Experts of a small language model.
Size: 12 layers, vocabulary 14109.
Experts: 128 experts in each of 9 layers, a softmax router.
Training: a variant of Adam for the experts, 393M tokens.
Below are experts of layer 8 (counted from 0) of a mixture-of-experts language model. Rows are named router (the router's row for the expert), up (a neuron's input weights, with its number) and show model dimensions 0-191. Each number is 128 + 24 x the weight over its row's rms, rounded and kept within 0 to 255.
After each expert's rows: "mostly gets" lists some tokens that are sent to it at least half of the time. This comes from a sample of Wikipedia text that the model never trained on.

# expert 90
router [159 129  93 155 124 136 140 106  85  95 121 118 137 119 135 217 113 158 119 128 117 148  94 137 151 153 159 131 158 133 121 111 142 147 119 141 165 179 148 167 116  87 144 136 133 110 140 150 120 108 126 136 138 154 133 134 112 105 143 118 133 155  89  81 103  97 156  84 135 145 174 139  72 148 156 104 106 128 122 136 115  96 145  88 124 120 120 138 139 155 107 146 141 138  73 120 184 103 123 126 112 138 105 122 143 104 159 142 123 136 136 110 132 101  99 116 154 140 107 116 173 133 143 126 171 112 114 148 127 118 117 114  93 114 140  77 110 153 110 134 143 157 105 122 124 145 161 139 169 100 118 135 129  90 140 147 137 165 142 142 183 140 119 135 104 125  95 147  89 123 136 141  86 111 140 147 155 134 123 137 127 152 126 114 172 130 123 167  72 143  75 114]
up0 [147 138  51 119 116 136  85  84  88 172 103 133 122 112 131 145  93 138 111 124 109 145 130 156 166 130 146  96  94  96  81  96 120 149 126 138 144 145  95 106 142 157 130 126 114 130 153 119 154  99 103 138 158 159 121 119 128 144  89 104 112 119 108  90 111 122 111 129 145  80 140 104 154 149 143 103 118 138 145 128 132 173 115 128 109 120 163 102 208 155  96  99 142 129  79 131 128 148 111 131 178 115  92 137 105 113 145 121 122 144 128  96 152 153 104 123 143 158 149 143 150 153 148  69 124 146 105 132 134 131  57 133  97 131  97 160 125  97 146 175 104 161 121 116 110  95 111 149 157 122 127 144 126 124 106 172 140 133 121 157 136 156  99 142 127 108 121 135 112  91 126 163 137 125 112 135 151 117 145 117 156 151 145 110  89 113 135 116 122 124 111 109]
mostly gets: ";\n\n", ");\n\n", " ​(", " Occupation", ")\n\n", " |\n\n"

# expert 7
router [130 121 121 116 128 126 152 126  86  92 163  92 134  78 129 135 100 147 101 108 124 141 129 142 117 116 117 148 120 126 156 156 189 132  97  94 118 161 130 153 147 103 211 120 139  94 133 128 133 119 142 152 138 168 168 170 180 107 113 102  99 147 143 107 123  80 160 112 166 146 185 158 141 109 136 115 127 141 138 152 108  99 122 105 105 146 145 112 149 123 130 161 120 119  82 134 145 108 151  86 146 168 125 127 161 131 119 168 144 130 102 103 123 145 115 127 150 115 115 147 142 146 125 110 132 132 129 141  85 130 105 146 120 131 112  87 135 124  78 148 125 163 120 152 119 109 142 120 155  42 148 108 134 125 135 105 110 111 140 139 156 146 149 106  86  78 110 111  95 107 129 158 102 118 135 151 115 169 112 114 132  83 124 119 129 136 109 122 111 127  97 121]
up0 [117 129 152 149 114 113 124 171 122 128 134 139 140  99 144 137 111 124 115 131 173 123 139 162 106 138 107 161 130  96 107 155 141 111 109 159 158 156 142  91 142 136 136 107 128 115 140 116 139  83 142  96  72 131 151 112 143 138 133 102  74 116 130 154 113 125 166 137 174 101 140  96 124 124  97 108 152 168 127 104 122 159 117 142 104  80 131 136 145 124 114 158 130 127  79 140 130 107  83 110 164 159 183 132 140 101 139 148 165 148 101 130 142 120 142 126 115 124 114 134 136 134 134 139 109 102 120 139 162 154 152 125 142  90 136 114 194 156 102 148 146 140 114 146 168 126 150 142 161 105  84 125 121 120 131 107  96 119 135 146 233  98 109 114 121  86 142 103 105 153 107 123  67 145 146 121  92  89 117 127 127 108 143 137 102 152 154 134 142 107 134 147]
mostly gets: " These", " songs", " what", " They", " cases", " works"

# expert 0
router [171 107  54 121 134 109 145 158 121 135 161 125 113 120 148 177 110 130  91 122 113  94 108 101 131 110 115 169 112 154 130  86 159 127 143 154 162 130 152 169 134 123 150 121 155 117 157 118 151  73 135 117 119 148 150 132 167  71 129 141 130 141 137 104 120 113 162 110 116 139 171 177 135 124 143 155 123  81 167 188 105  87 143 107 135 136  91 123 196 123  87 158 120 120 105 131 149 147 119 106 111 156 115 136 131 154 138 123 135 133 104 120 146  96  73 153 100 143 132 143 139 144 101  98 150 135 135 119  93 134 122 156  94  98 115  86 102 139 123 150 124 127  80 142  92 110 147 140 117 108 154  92 141  98 185 146 131 160 138 131 137 132 121 148 124 132 132  94 129 137 134 129 141 123 108 151 110 151 123  97 147 120 101 108 121 174 135 123 122 149 109 120]
up0 [198 141 109 103 142 101 139 143 137 145 151  82  83 143 120 147 165 149  89 161  92 134 126 143  77 103  69 130 103 162 116 123 125 126 122 131  97 117 137 138 133  76 126 163 193  98 120  99 164  91 129 124  98 105 114 137 143  98 134 133  95  96 157 166 124 104 181 143 108 143 129 145  87 137 104 139 154 128 130 135 111 134  97 157 115 152 101 103 159 152 113 125 129 109 112 148 132 116 106 128 140 119 115 143 102 145 117 102 108 136  84 149 130  81 144 134 119 158 104 162 131 125 138 139 134 114 157 127  79 117 144  97 128 152 109 135 108 106 108 168 122 122 103 114 125  99 126 160 133 105 155 158 127 156 118 122 129 146 134 159 160 105 103  75 105 140  66 126 121 108 138 120 113  86 104 136 141 120  92 155 165 124 115 106 138 161 142 113 124 106 111 150]
mostly gets: " South", " North", " West", " Western", " Central", " East"

# expert 4
router [118  94 133 102 133 114 169 136  80  93 138 120 148  89 140 158  81 134  98 127 109 108 135 136 108 133 132 154 113 144 165 129 205  93 148 108 149 142 131 117 142  73 159 149 159  70 172 136 134 112 137 124 114 139 152 162 153 100 127 116 108 157 107 120  97 140 138 115 148 126 176 176 119 131 151 141 113 111 102 140  97 123 135 107 116 151 136 102 129 126 116 174 111 108 105 129 135 113 137 100 128 174 112 132 152 110 144 153 154 105 132 107 118 120  88 124 104 185 158 141 164 148 110  89 125 108  98 104  70 115  85 152  91 113 147  86  99 121  88 130 108 119 148 113 107 114 158 122 147 114 161 116 113 126 122 140  96 154 118 133 168 169 140 158  88 111 141  98 121 158 139 151 123 140 110 110 110 137 146 139 124 145 122 110 149 165 112 132  94 138 138 140]
up0 [136  92 120 128 169  95  87 160 119 136 173 148 106 110 100 134 160 147 119  84 164 149 109 136 142 151 120 124 169 118 135 120 151 140 149 164 179 127 138  96  93 125  96 138 144  64 146 133 142  93  86  73 117 126 127 149 123 112 124 111  91 164 119 112 113 125 121 133  83 137  95 111 114 143 156 133 114 145 113 143  92 133  90 110 112 112 156 142  98 122 103 133 131 171 179 166 106 147 114  87 146 135  93 153 150  92 136 122 146 148 147 154 135 117 107 104 160 145 127 125 128 140 124  98 149 120 153 101  91 151 118 116 127 139 101 138  90 121 106 113 130 101 116 155 110 115 116 196 155 140 136 146 138 110 152 117 145 131 112 136 120 119 102 126 136 145 139 138 134 185 102 117 103 119 143 130 137  96 146 161  89 183 133  91 144 133 132 176 156 126 168 105]
mostly gets: " Love", " Railway", " Festival", " Road", "!", " Night"

# expert 6
router [114 100 132  94 124  67 158 100 116 117 124 130 120 132 119 242  97 159  90 146 113 135 104 166 115 137 133 168 127 125 127  93 136  98  96 137 159 144 120 132 104  91 164 160 120  94 146 151 144  85 117 138 176 150 126 124 119 115 129 112 122 115 116 134 129  95 112 125 131 140 148 144  95 153 138 107 111 106 152 117  83 123 159 127 104 137 133 136 144 128 108 140 137 114 115  77 116 128 153  87  91 127 121 113 114 118 184 103 185 116 111 125 105 101 121 111 144 167 127 120 153 139 103  93 141  94 141 159 123 113 137 138 108  84 159 110 140 124 131 173 140 136  89 120 101 103 143 177 151 113 129 138 149 119 153 133 130 124 172 129 143 166 121 147  89 107 103 128  95 146 131 164 109 106 129 109 100 128 135 116 130 155 135 128 134 127 150 142 110 175 113 155]
up0 [120 170 126  97  87 129 110  84 112 147 125 155 122 130 149 118 121 139  86 139  82 159 124 117 164 106 125 105 133 172 115 127 138 136  97 118  84 144 179 131 132 134 120 124 158 122 166 121  92 162 132 118 126 127 140 121 104 115 104 135 115 121 132 133 163  97 154  90 147 134 142  99  93 133  87 140 112 137 135 114 161 167 144 131 104 135 118 160 133 137 111 141 142 118 137 227 132 164 111 167  99 113 115 128 128 130 135 138 126 138 128 135 143 131 103 140 117 126  86 126 136 138  99 124 141 150 145 128 131 141 135  97 163 174 141  95 115  91 120 126 106 108  60 119 136 149 112 123 106 140 140 123 108  89 155 116 123 126 144 204 108 132 126 131 144 154 143 156 144 143 113 118  87 173 165 133  88 165 141 139  96 139 140 175 121  97 153 117  90 108  96  82]
mostly gets: ");\n", ";\n", "*\n", " UTC", " began", " finished"

# expert 11
router [164 118  95 120 138 113 159 101 117 113 194  97 124 104 155 194  98 185  88 118 100 134  89 127 118 116 123 161 146 124 153 103 159 140 104 110 138 178 138 152 116  95 168 148 134  70 170 136 144 129 146 157 138 140 123 148 148 102 157  93 107 134 128 120  98 105 152 120 167 132 166 157  96 118 145 105 125 121 116 167 120 117 119 102 126 150 146 105 159 118  95 156 107 105  86 128 160 134 155  92 110 161 126 111 135 144 170 143 141 137  91 139 101 117 109 130 134 169 139 142 153 167 123 121 150 104 100 134 123 104  94 137 117 108 143  94 144 145  97 127 141 140  84 141 114 122 134 134 140  96 149 107 141 118 139 148  86 144 119 133 118 149 133 138  94  97 122 138 111 138 109 168 114 124 108 134 117 160 160 147 113 118 122 106 174 154 101 182 104 138 100 156]
up0 [131 153 154 117 106 160 148 111  80 132 108 136 115 121 188 129 134 150 119 102  92 137 144 124 114  93 132 136 135  80  51 135 194 103 165 117 145 169 109 108 115 124 109 134 143 138 151 100 132 129 106 100 166 105 141 130 140 133 158 153 159 131 127 157 106 149 142 110 141 154 172 137  76 117 110 112 128 123 135 127 139 156 112 166  96 102 134 156 159 138 139 118 126 138  88 155 146 141 122 117 156 106 128 142 118 174 131 138 122 143 116 146 111 176 132  95 128 149 149 134 135 166 136 110 146 124 128 103 113  98 128 134 117 121 120  76  60 147  71 164  93 156 144 112 129 137 139 187 130 133 155 116 124 126 144 124 134 158 107 154 136 121 112 153 129 117 127 122 105 119 121 119 107  91 130 142 135 141 138 150 145 152 100 122 119 108  81 180 102 180 130 167]
mostly gets: " Majority", " DF", " SCO", " Full"

# expert 2
router [123  93 116 139 141 117 156 124  74 127 150 102 125  79 152 161  98 140  99 111 104 145 125 138 132 129 145 160 110 126 150 146 165 120 123 119 128 169 133 144 141  71 159 122 157  99 191 152 137 109 118 151 110 124 176 159 168 106  98 112 120 156  92 113  88  87 147 112 144 149 181 150 120 120 146 151 106 116 127 133 113 111 144  99  99 153 127  91 130 134 123 158 112 114  93 108 122  88 122  73 108 157 113 114 156 138 127 147 137 145 125 125 125 128  93 140 122 138 130 129 153 156 130  92 121 144  99 117  91 111 103 158  98 130 134  68 104 117 115 166 136 125 143 139  86 118 161 152 140 127 142 136 149 116 148 171 122 132 119 141 189 186 145 110  87  97 145 110  83 135 134 144 111  94 116 153 121 138 132 100 121 133 143 102 139 149 100 109  97 144  94 112]
up0 [106  83 128 149 140 101 105 109 143 158 127 120 101  82 129 130 164 116 121 125 121 124 113 145 156 147  97 155 109 106 124 105 139 118 127 121 154 111 162 118  86 139 108 114 124 146 173 125 115 103 107 137 108 126 123 139 170 113 102 105 169 150  97 114 163 142 140 126 111 121 133 124 116 150 163 101 144 108 122 122 128 106 150  92 136 126 101 135 136  92 119 136  96 146  84 108 114  87 106 120 137  95 149 126 190 128 114 160 109 102 140  88 124 153 111 115 157 157 119 128 111 121  95 145  91 163 116 104  98 188 144 158 115 123 132  72 160 116 129 141 142 107 102 141  76 132 111 161 136 137 117 117 141  84 151 110 124  76 112 150 155 140 104  85 107 123 112 167 131 148 124 105 145  97 120  85 111 115 120 134  85 140 160 100 196 112 117 108 188 140 132 106]
mostly gets: " Cup", " Championship", " edition", " version", " Arena", " Prix"

# expert 87
router [157 125 109 134 105 137 141 132  73 137 170 111 102 110 129 170 135 160 112 108 118  91 120 173 105 115 107 138 147 140 149 138 155 119 128 107 112 184  95 124 132 120 140 107 137 127 159 105 164 123 147 162 142 130 178 169 142  67 140 109  85 149 103 106 124  82 120 113 118 140 129 141  81 114 125 124 112 123 132 149  97  99 137 113 148 181 117 122 169 135  96 169 123 123 104 127 159 117 169 115 114 140 156 148 133 166 151 189 134 160 124 125 103  99 109 123 122 193 151 148 124 136  92 113 161 115 101 177  87 128 131 119  81 134 131 106 110 125 121 146 107  99 126 163 116 117 133 144 149 128 115 113 145 113 175 134 121 152 115 125 162 162 120 125  68 127 118 158 100 164 111 111 103 117 140 155  93 137 146 120 118 104 137 114 164 144 120 114 112 133 126 146]
up0 [133 169 117 123 139 117 100 128 110 169 145  94 123 140 120 148 137 125 118 132 150 124 183 130 122 175 109 126 153 134 112 142 139 127 135 105 102 141 136 135 125 113 134 136 150 116 155 134 145 162  74 132 123 152 112 146 162 121 153 149 108 135  94 139  85 142 103  91 122 178 149 151 131 151 103  95 105  92 143 160  89 148  92 120 109 142 169 128 128  69  61 104 115 153 124 147 121 147 168 134 139 105  83 148 154 124 107 108 184 129 140 148 131 122  99 117 119 118 140 137 116 116 122 129 175 186 152 160 121 136 134 120 138 129 123 115  93 128 105 167 142 111 106 136 137 167  95 146 113 120 115 104 152 127 139 170 160 128 139 103 125 119 104 115 104 129 179 168  71 173 111 106 132 125 127 135 143 109 156 101  90 124  90 128 143 154 167 175 157 108 144 123]
mostly gets: " Alex", " Matt", " Mat", " Michael", " Jim", " Jeff"

# expert 73
router [130 121 125 143 152  84 131 132  80 119 171 135 126  91 181 145 127 160  62 103 133 146 114 151 111 140 114 122 146 142 151 141 163 136 108 119 135 128 138 131 117  89 142 142 126  86 162 132 157 119 131 145 142 150 131 167 167  88 123  98 105 149  90 108 119  82 166 101 129  99 154 143 100 140 153 146 109 109 112 143  85 107 159 102 134 158 127 106 137 154 105 162 135 132 131 115 174 136 164 100 114 167 157 126 143 156 141 167 130 134 103 116 122  89  83  99 120 151 143 158 153 117  95 112 127 105 107 169  78  98  94 138 115  91 146 107 138 161 103 133  95 139 111 123 116  99 148 149 134 124 153 111 162 106 116 141  80 163 120 143 169 142 141 130  76 135 107 157 102 168 135 131 107 127 123 142 103 132 163 130 121 145 114 124 145 179 131 131 104 120 119 152]
up0 [ 93  82  89 155 135 128 129 138  88 112 174 133  90  46 114 122 124 108 174 141 161 136 134 131 144 165 111  91 178 132  95 135 158 130 108 143 141  92 140 131 191 133 134 155 105 138 132 142 116 174 102 139 135 142 135 125 145  60 115 172 135 106 135 164 123 122 116 139 146 117 133 160 130 112 136 135 181 119 146 122  74  87 113 143 185 107 110 142 141 138 133 144 129 132 165 106 103 121 105  94 152 157 135 127 130 122 137 113 100  96 125 130 152  90 112 124 134 160 123 120 120 123 117 146 123  89 123 120 123 108 137 100 118 102 122 123  91 157  63  97 123 127 127 147 169 144 145 130 135 140 136 131 148 158  98 148 100 193 106 160 143 155 115 131 121 129 139 117 138 133 134 140 112 133 101 124 130 114 155 129 133  91 148 118 102 139 168 100 110 109 144 157]
mostly gets: " Robert", " David", " William", " Richard", " Michael", " James"

# expert 110
router [140 126  98 130 149  98 132 119 100 147 166  97 131 106 172 164 128 120 119 127 119 115 120 155 120 106 129 175 163 131 137  96 137 111 138  94 135 128 149 145 110 139 115 130 101  98 149 159 186 100 147 141 120 185 133 150 155 121 122 105 105 116  92 121 120  98 169 105 127 130 204 134 119 141 139 134  97 117 144 151  98  89 147  95  98 128 107 120 150 153 116 143  90 118  85 129 184 131 150 106 114 143 113  99 131 114 127 118 194  99 129 125 105 114 115 108  97 171 135 148 141 151 129 127 158 121 110 152 107 136  89 167  87  98 132  84 118 145 116 121 121 142 138 136 112 115 178 162 108 103 151 100 142 120 150 136  77 113 125 173 139 144 119 138 138  88 113 131  86 124 115 167 127 115 112 129 117 138 121  97 110 132 115 123 126 171 127 139 128 165  62 129]
up0 [159 169 134 113 119 133  99 137 130 130 178 151  97 116 153 123 128 103 127 154 160 134 116 170 162 144 167 172 155 182  90 108 140 110  82 101 129  99 153 127  97 115 127 144 157 145 114 152 113  96 146 136 124 168  95 117 123 126 108 135 137 111 133 148 159 114 121 109 133 119 155 144 152 143 123 105 111 148 124 139 105 133 100 128 113 171 215 169 144 134 148 161 149 121 136 130 163 161 138 115 173 133 190 136 184 114 127 132 107 110 132 121 122 160 126 124 145 100 110 128 121 174 135 115  92 114 135 129 107 140 110 130 111 136 139  81 130 102  77 117 116 130 152 161 113 105 145 100 106 123 149 130 117 139 113 136 155 111 155 150  86 129 137 137 125 123 169  93 119 154 128 106 171 159 148 121 143 118 104  96  83 149 163 115 145 128 120 122 128 135  87  73]
mostly gets: " in", " at", " near", "In", " throughout", "From"

# expert 33
router [149 136  94 120 158  93 153 121 117 115 158 109 125 103 149 145 140 150 126 132  90  99 124 139 129 125  89 137 158 132 120 109 143 112 144 106 139 146  97 145 111 127 180 106 120 112 161 172 153 119 126 171 144 135 143 125 157 128 127 135  83 156 102 111 151 117 174 114 137 134 156 145 115 140 159 107 108 124 146 132 129  63 154 122 115 160 117 143 136 140 107 119 109 123 113 130 160 116 126  90  92 184 144 115 119 123 159 137 204 134 104 124 114  91 132 120 127 182 127 163 173 166 141  98 123  87 109 148 114 135  95 128  84 102 130 103 113 114 135 123 141 162 114  99 109 122 172 130 158  60 146  76 160  95 173 127  92 133 153 138 137 132 124 135 126 109 100 112 104 122 112 165 140 110 101 117 116 130 135  96 121 113 105 137 122 149  91 137  79 150 101 135]
up0 [145 167 112 115 161 106 141 152 154 126 153 117 169 162 123 115 124 117 131 108 100 100  78 147  74 136 100  85 126 145 125 116 133  86 169  94 135 148 109 119  88 133 177 104 104 145 170 140 133 114 105 122 141 140 134 107 107 162 128  92 146 149 119 123 141 118 136 140 115 116 130 148 158 114 134 123 154 147 140 132 146  84 147 183  97  97 137 117 177  77 113 182 131 133 127 154 151 152 138 144 106 139 118 124  93 100 168 162 161 113 129 127 126  88 140 130 102 146 134 111 120 179 134 101 123 102  94 124 129 148 108 133  93  80 134 123  85 152 149  93 143 122 135 124 112  95  88 123 150 101  95 141 154 130 133 147 144 142 130 156 134 118  84 151 124 104 134 180 114 131 110 106 132 111 144  91 107 114 134  99 114 125 132 173 133 169  97 148  85 125 129  95]
mostly gets: " throughout", " across", " outside", " to", " near", " should"

# expert 111
router [144 118  49 108 121 143 118 129 147 119 143  63 115  75 162 179  79 123 124  81 120 128 118 121 168 118 120 145 139 135 146 116 143 140 103  95 178 123 135 190 152 118 138 133 140  84 133 127 141 110 142 143 105 129 188 131 185 109 141 130 119 110  97 111 125 129 154 121 115 101 135 146 106 132 116 102 131  80 119 167  98  87 130 113 122 141 101 117 153 114  95 155 106 140 117 118 126 151 148 124 111 170 147 147  98 118 166 128 172 133 121 129 143 106 121 126 118 174 128 165 146 113 113 136 140 105 133 144  84 144 116 124 103 117 176 106 124 159 109 129 109 147 108  94 104 111 139 122 117  77 155 102 109 122 136 133  92 128 134 132 132 143  89 148 129  99 106 100  92 140 128 158 127 116 101 123 122 176 109 110 127 130  83  92 158 144 129 131 121 132  91 124]
up0 [136 121 120 123 148 117 135 124 162 138 160 104 172  82 113 157 106 129 132 143 147 157 137  95 111 164  78 175 121 130 158 101 116 120 162  97 103 132 155 138 152 123 132 105  84 118 111 113 137 106 129 141 140 107 161 122 116 102 118  99  90 141 135 147 152  94 118 120 129 134 136 149 131  78 176 124 185 119 120 128 109 146 121 124  69 106 120 101 129 109 127 143  89 150 103 141  93 143  84 132 140 108  89 136 104 114 140 153 139 149 153  68 157 136 134 105  96 142 115 112 139 141 174 161 150  87 140 151 123 152 180 115 127 151 155 107 113  95 110 115 125  98 140 134  69 141 154 126 120 123 133  74 144 126 119 123  93 113 144 104 133 101 103 121 135 103 148  83 121 126 124 150  73 111 143 103 179 132 113 154 129 148 145 134 149 102 145 126 129 131  93  86]
mostly gets: " County", "abad", " across", " rural", " Province", " Places"

# expert 121
router [161 142 116 129 139 133 159 122  73 113 172  97 124  94 156 131 111 142  89 106  94 151 112 164 114 113  99 139 140 120 157 152 139 120  83 116 124 145 127 185 132  89 188 133 110 134 168 124 124 118 144 144 115 140 176 191 163  73 113 128 128 158 129 123 112 114 175  85 134 113 189 162 130  91 144 123 122 129 138 151 114 103 152 100  86 169 140  68 157 117 118 182 125 134  90 129 126 103 130 101 123 133 139 135 141 143 121 133 140 135 132 110 132 138  86 115 111 125 136 142 117 162 148 117 121 144 121 133 108  89 131 125 115 123 129 113 134 151  93 161 134 146 127 135 125 104 133 149 151  88 163 114 141 118 121 156 106 133 108 144 149 202 150 104  77 110 113 124 112 124 149 176 115 128 127 136 132 130 124 113 133 105 116 126 163 150  99 128 109 135  93 111]
up0 [144 155 128  96 170 140 145 131  76 141 122 119 111 107 139 122 149 118 118 164 161 101 138 149 153 132 124 148 102 101 117 140 125 131  74 160 154 141 139 157 119 144 116 100 112 141 141 140 149  90 107 111 141 133 129 125 169 138 139 119 130  92 138 132 113 138 146 179 120 130 137 154 140 152 158 142 110 125 122 133 112 118 128 130  91 170 141  93 127  99 171 170 132  58 119 151 157 154 109 106 112 141 192 113 106 149 140 139 102  88 138 133 126 154  90 101 137 127  98 130 124  83 151 157 107 128 115 104  97 157 130 186 118  93  91  95 149 129  84 154 129 135 131 105 143 104 109 118 150 161 126 135 144 124  94 117 121 101 116 123 163 118  96  99 168  95 121 153 149 126 108 144 142 114  99 116 119 149  98 135 100 138 197 112 148 105 181 132 174 117  98 117]
mostly gets: " development", " collection", " member", " order", " site", " species"

# expert 91
router [141 133  73 140 111 105 130  96  88  95 165  85 103 130 110 165 107 151  58 146 129 121 105 144 144 127 112 169 138 115 132 128 199 105 142 100 160 137 117 120 103 122 131 138 141 103 130 162 140 105 138 195 134 143 153 136 153 103 159 101 132 137  84  88 119 103 145 112 119 129 120 156  99 126 169 125 125 128 136 158  99 110 150 120 160 164  91  96 122 166  93 139 106 127 111 108 133 146 154 146 116 134 159 133 127 118 176 162 140 107 152 126 120 123 132 133 116 169 123 164 167 144 106 111 161 120 112 188  76 110  74 141 138 146 130 107 107 129  99 107 107 141 137 133 116 124 138 134 143 111 136 136 118 132 125 133  93 152 139 143 179 164 114 132  86 140 108 127 109 120 115 123 140 115 121 132  93 172 132 136 141 150 100 154 160 109  93 159 130 111 123 156]
up0 [138 132 111  96 119 143 103 124 152 154 125 164 120 158  92 150 126 112 100 138 108 146 134 150 168  90 101 100 137 154 116  87 139 100 122 145 150 141 102 143 131  99 129  87 123 133 144 185 132 141 116 146 153 161 125 134 191 138 196 151 113 127 101 111 135 145 146 146  99 118 113 121  96 155 107 120 148  88 102 137 127 141 132 151 146 117 128 128 115 178  93 153 100 132 131 131  80 183 115 123 173 126 119 130 112 103 164 129 106 101 151 106 135 140 137 131 139 118 155 117  99  97 124 112 159 138 194 124 117 160 102 127 106 140 105 140 168 197 120 117 165 138 118 132 154 130 140 143 129 121 129 140 156 136 139 157 132 134 118 102 145 164 146  95 110 139 112 149 144 128  95 110  78 146 172 105 141 144 167 144 156 120 116  57 123 149  86 144 131 123 118 125]
mostly gets: " Luc", " Mart", " Serg", "ș", " Ros", " Fab"

# expert 67
router [138 132 124 119 146  67 167 155 106 129 164  74 111  99 154 157 137 138  60 113 121 137 117 124 104 143 134 109 126 129 126 121 185 146 107 103 139 163 130 150 109  92 131 121 151  93 152 127 154 119 150 153 147 137 152 174 139  99 128  90  78 143 103 131 143 102 135  89 113 127 161 143  91 123 138 148 106 141 107 156  92 106 129 102 121 138 132 122 133 134  91 168 123 149 100 116 177 116 145 126  98 169 168 122 140 160 152 163 147 127 127 122 134 111 117 130  99 172 128 157 153 130 102  96 160 104 116 152  90  98  95 149 118 125 152  90 118 121 117 140 121 154 121 114 101 127 135 120 161 136 149 105 162  90 124 136  75 168 106 149 167 157 146 153  75 104 124 111  97 141 137 121 116 123 135 126 106 159 146 124 140 142 140 108 154 146 115 131 103 117  87 168]
up0 [116 139 107 149 167 120 196  95 142 160 130 111  91 118 115 114 156 131  92  95 122 183 103 140  89 151 120 104 123 119 152 127 160 113 187 151 124 122 137  95  99  92 109 184 137 111 132 123 152 166 106  90 128 153 140 191 130 122 120 119 100 169  90 133 120 109 105 119 123  87 123 152 129 116 156 119 121 124 148 103 108 156 151 132 145 129 145 120 111 132 120 125 137 156 131  98 142 158 140 141 139 159 187 157 155 145 103 139 145 164 162 146 126 117 115 164 158  86 134 122 146 123 139 152 114 158 116 144 131 150  84 123 104 120  94 142  83 137 138 146 159  95 137 154  94 161 124 119 133 115 154 108 132 144 148 140 127 122 112 103 125 115 147 131  97  80 159 142  98 135 159 131  88 146 107 169 111 137 150 120 114 129 116 151 121 167 120 112  71 130 164 115]
mostly gets: " David", "',", "ardo", " Singh", " Samuel", " Kevin"

# expert 3
router [154 118 112 144 120  81 160 136 106 103 133  87 104 101 125 199  92 148  92 103 130 131 115 118 163 139 110 176 153 151 128 132 158 152 124 142 165 182 139 144  86  93 137 117 143  85 138 156 123 119 151 144 140 163 158 129 104  97 151 138 104 139 119 127  99 102 176  83 157 112 172 130 112 147 136 112  93 100 125 154 119 111 139 117 152 175 117 120 146 114 116 147 124 132  65 134 146 101 127  86  92 128 123 150 121 122 161 168 155 110 107 134 131 127  80 103 119 141 145 127 140 133 142 114 141 127 101 134 106 117 124 152 103 116 127  76  95 143 123 144  92 131 107 130 120 130 145 127 158  60 131 117 102  72 180 142 121 148 119 170 132 132 125 137 107 111 131 116 129 163 118 124 125 116 128 141 139 179 149 111 135 138 105 105 150 125 116 155  98 146  94 131]
up0 [127 170 118 154 105 106 121 127 133 127 105 113  92 138 120 162 127 122 123 142 159 143 105 114 149 136  81 132 153 105 159 123 124 132 143 167 136 117 138 128  87 181 149 157 137 102 157 180 144 115 143 115 116 162 118  91 114 144 135 101 106 167 163 134 146 127 159  91 137 107 126 176 136  97 181 122  74 137 141 146 144 145 150  66 157 102 134 134 159 124 168 125 108 125 143 107 167  94 154  91 117 155 139 139 149 103 122 164 101 104 109 161 122 102 138 145 155 140 130 100 122 105 144 138 166 134 119 129 153 103 124 153 119 157 131 130 151 161 150 160 144 160 138  89 153 125 166 126 156 129 126 123 125 126 160 186  83 105 156 123 137 135 105 131 110 146  48 114 131 101 114 138 113 144 155  91 134 124 113 120 150 124 124 149 177 123 147  98 103 132 137 122]
mostly gets: ");\n\n", ";\n\n", " cannot"

# expert 20
router [174 103  90 143 164  78 146 137  65  96 167  96 134  61 169 195 118 175  88 116 103 127 116 136 120 137 116 122 165 124 125 165 165 120 120 127 141 159 121 139 118 113 148 136 149 100 121 119 155  83 151 132 153 146 137 166 167  89 166 114  99 124 110 122 148  65 127 122 140 102 135 137  96 128 160 130 133 105 122 168  92 118 130 147 120 163  97 125 158 136  88 137 126 146 111 125 163 135 170  91 151 164 147 143 108 140 146 152 146 147 124 116 116 116 110 129 127 159 150 143 143 128 103 122 132  96 117 172 100 113  77 126  82 125 113  85 131 128  91 138 121 140 130 135 128 119 133 145 142 101 133  98 131  99 142 133  95 153 104 113 143 183 121 152 122 121 122 135 113 131 121 157 119 127 133 168  87 155 156 125 122 117 125 128 139 138 119 144 111 126 121 146]
up0 [143 132  72 151 149 135 104 125 100 150 142 113 149 108 168 149  96 129 150 125 145 134 147 117 121  98  96 138 123 139 125 128 114 136 118 122 166 151 133 118 177 158 141 127 170 116 131 162 141 128 168 147 112 101 116  97 134 144 118 148 181 120 119 102 163  96 174 118 135  80 139 123 120 122 157 171 143  72 116 163 112 125  83 159 101 144 138 149 129 142  78 146 123 123 147 151 146 126 185 126 109 104  97 157 133  98 147 134 134 116 136 130 163 162 129 149  96 127 152 110 140 148 128 130 140 183  83 189 131 125 118 139 120 104 195 111 133 137 117 108 115 150  93 107 182 145 111 167 105 114 113 120 138 155 173 135 111 186 127 126 163 126 114 139 125 133 122 117 117  91 147 159 141 127 116 119 108 156 107 154 159 134 141 115 148 170 151 124 137 139 142  99]
mostly gets: " Jim", " Ron", " Alex", " Aleks", " Nick", " Rick"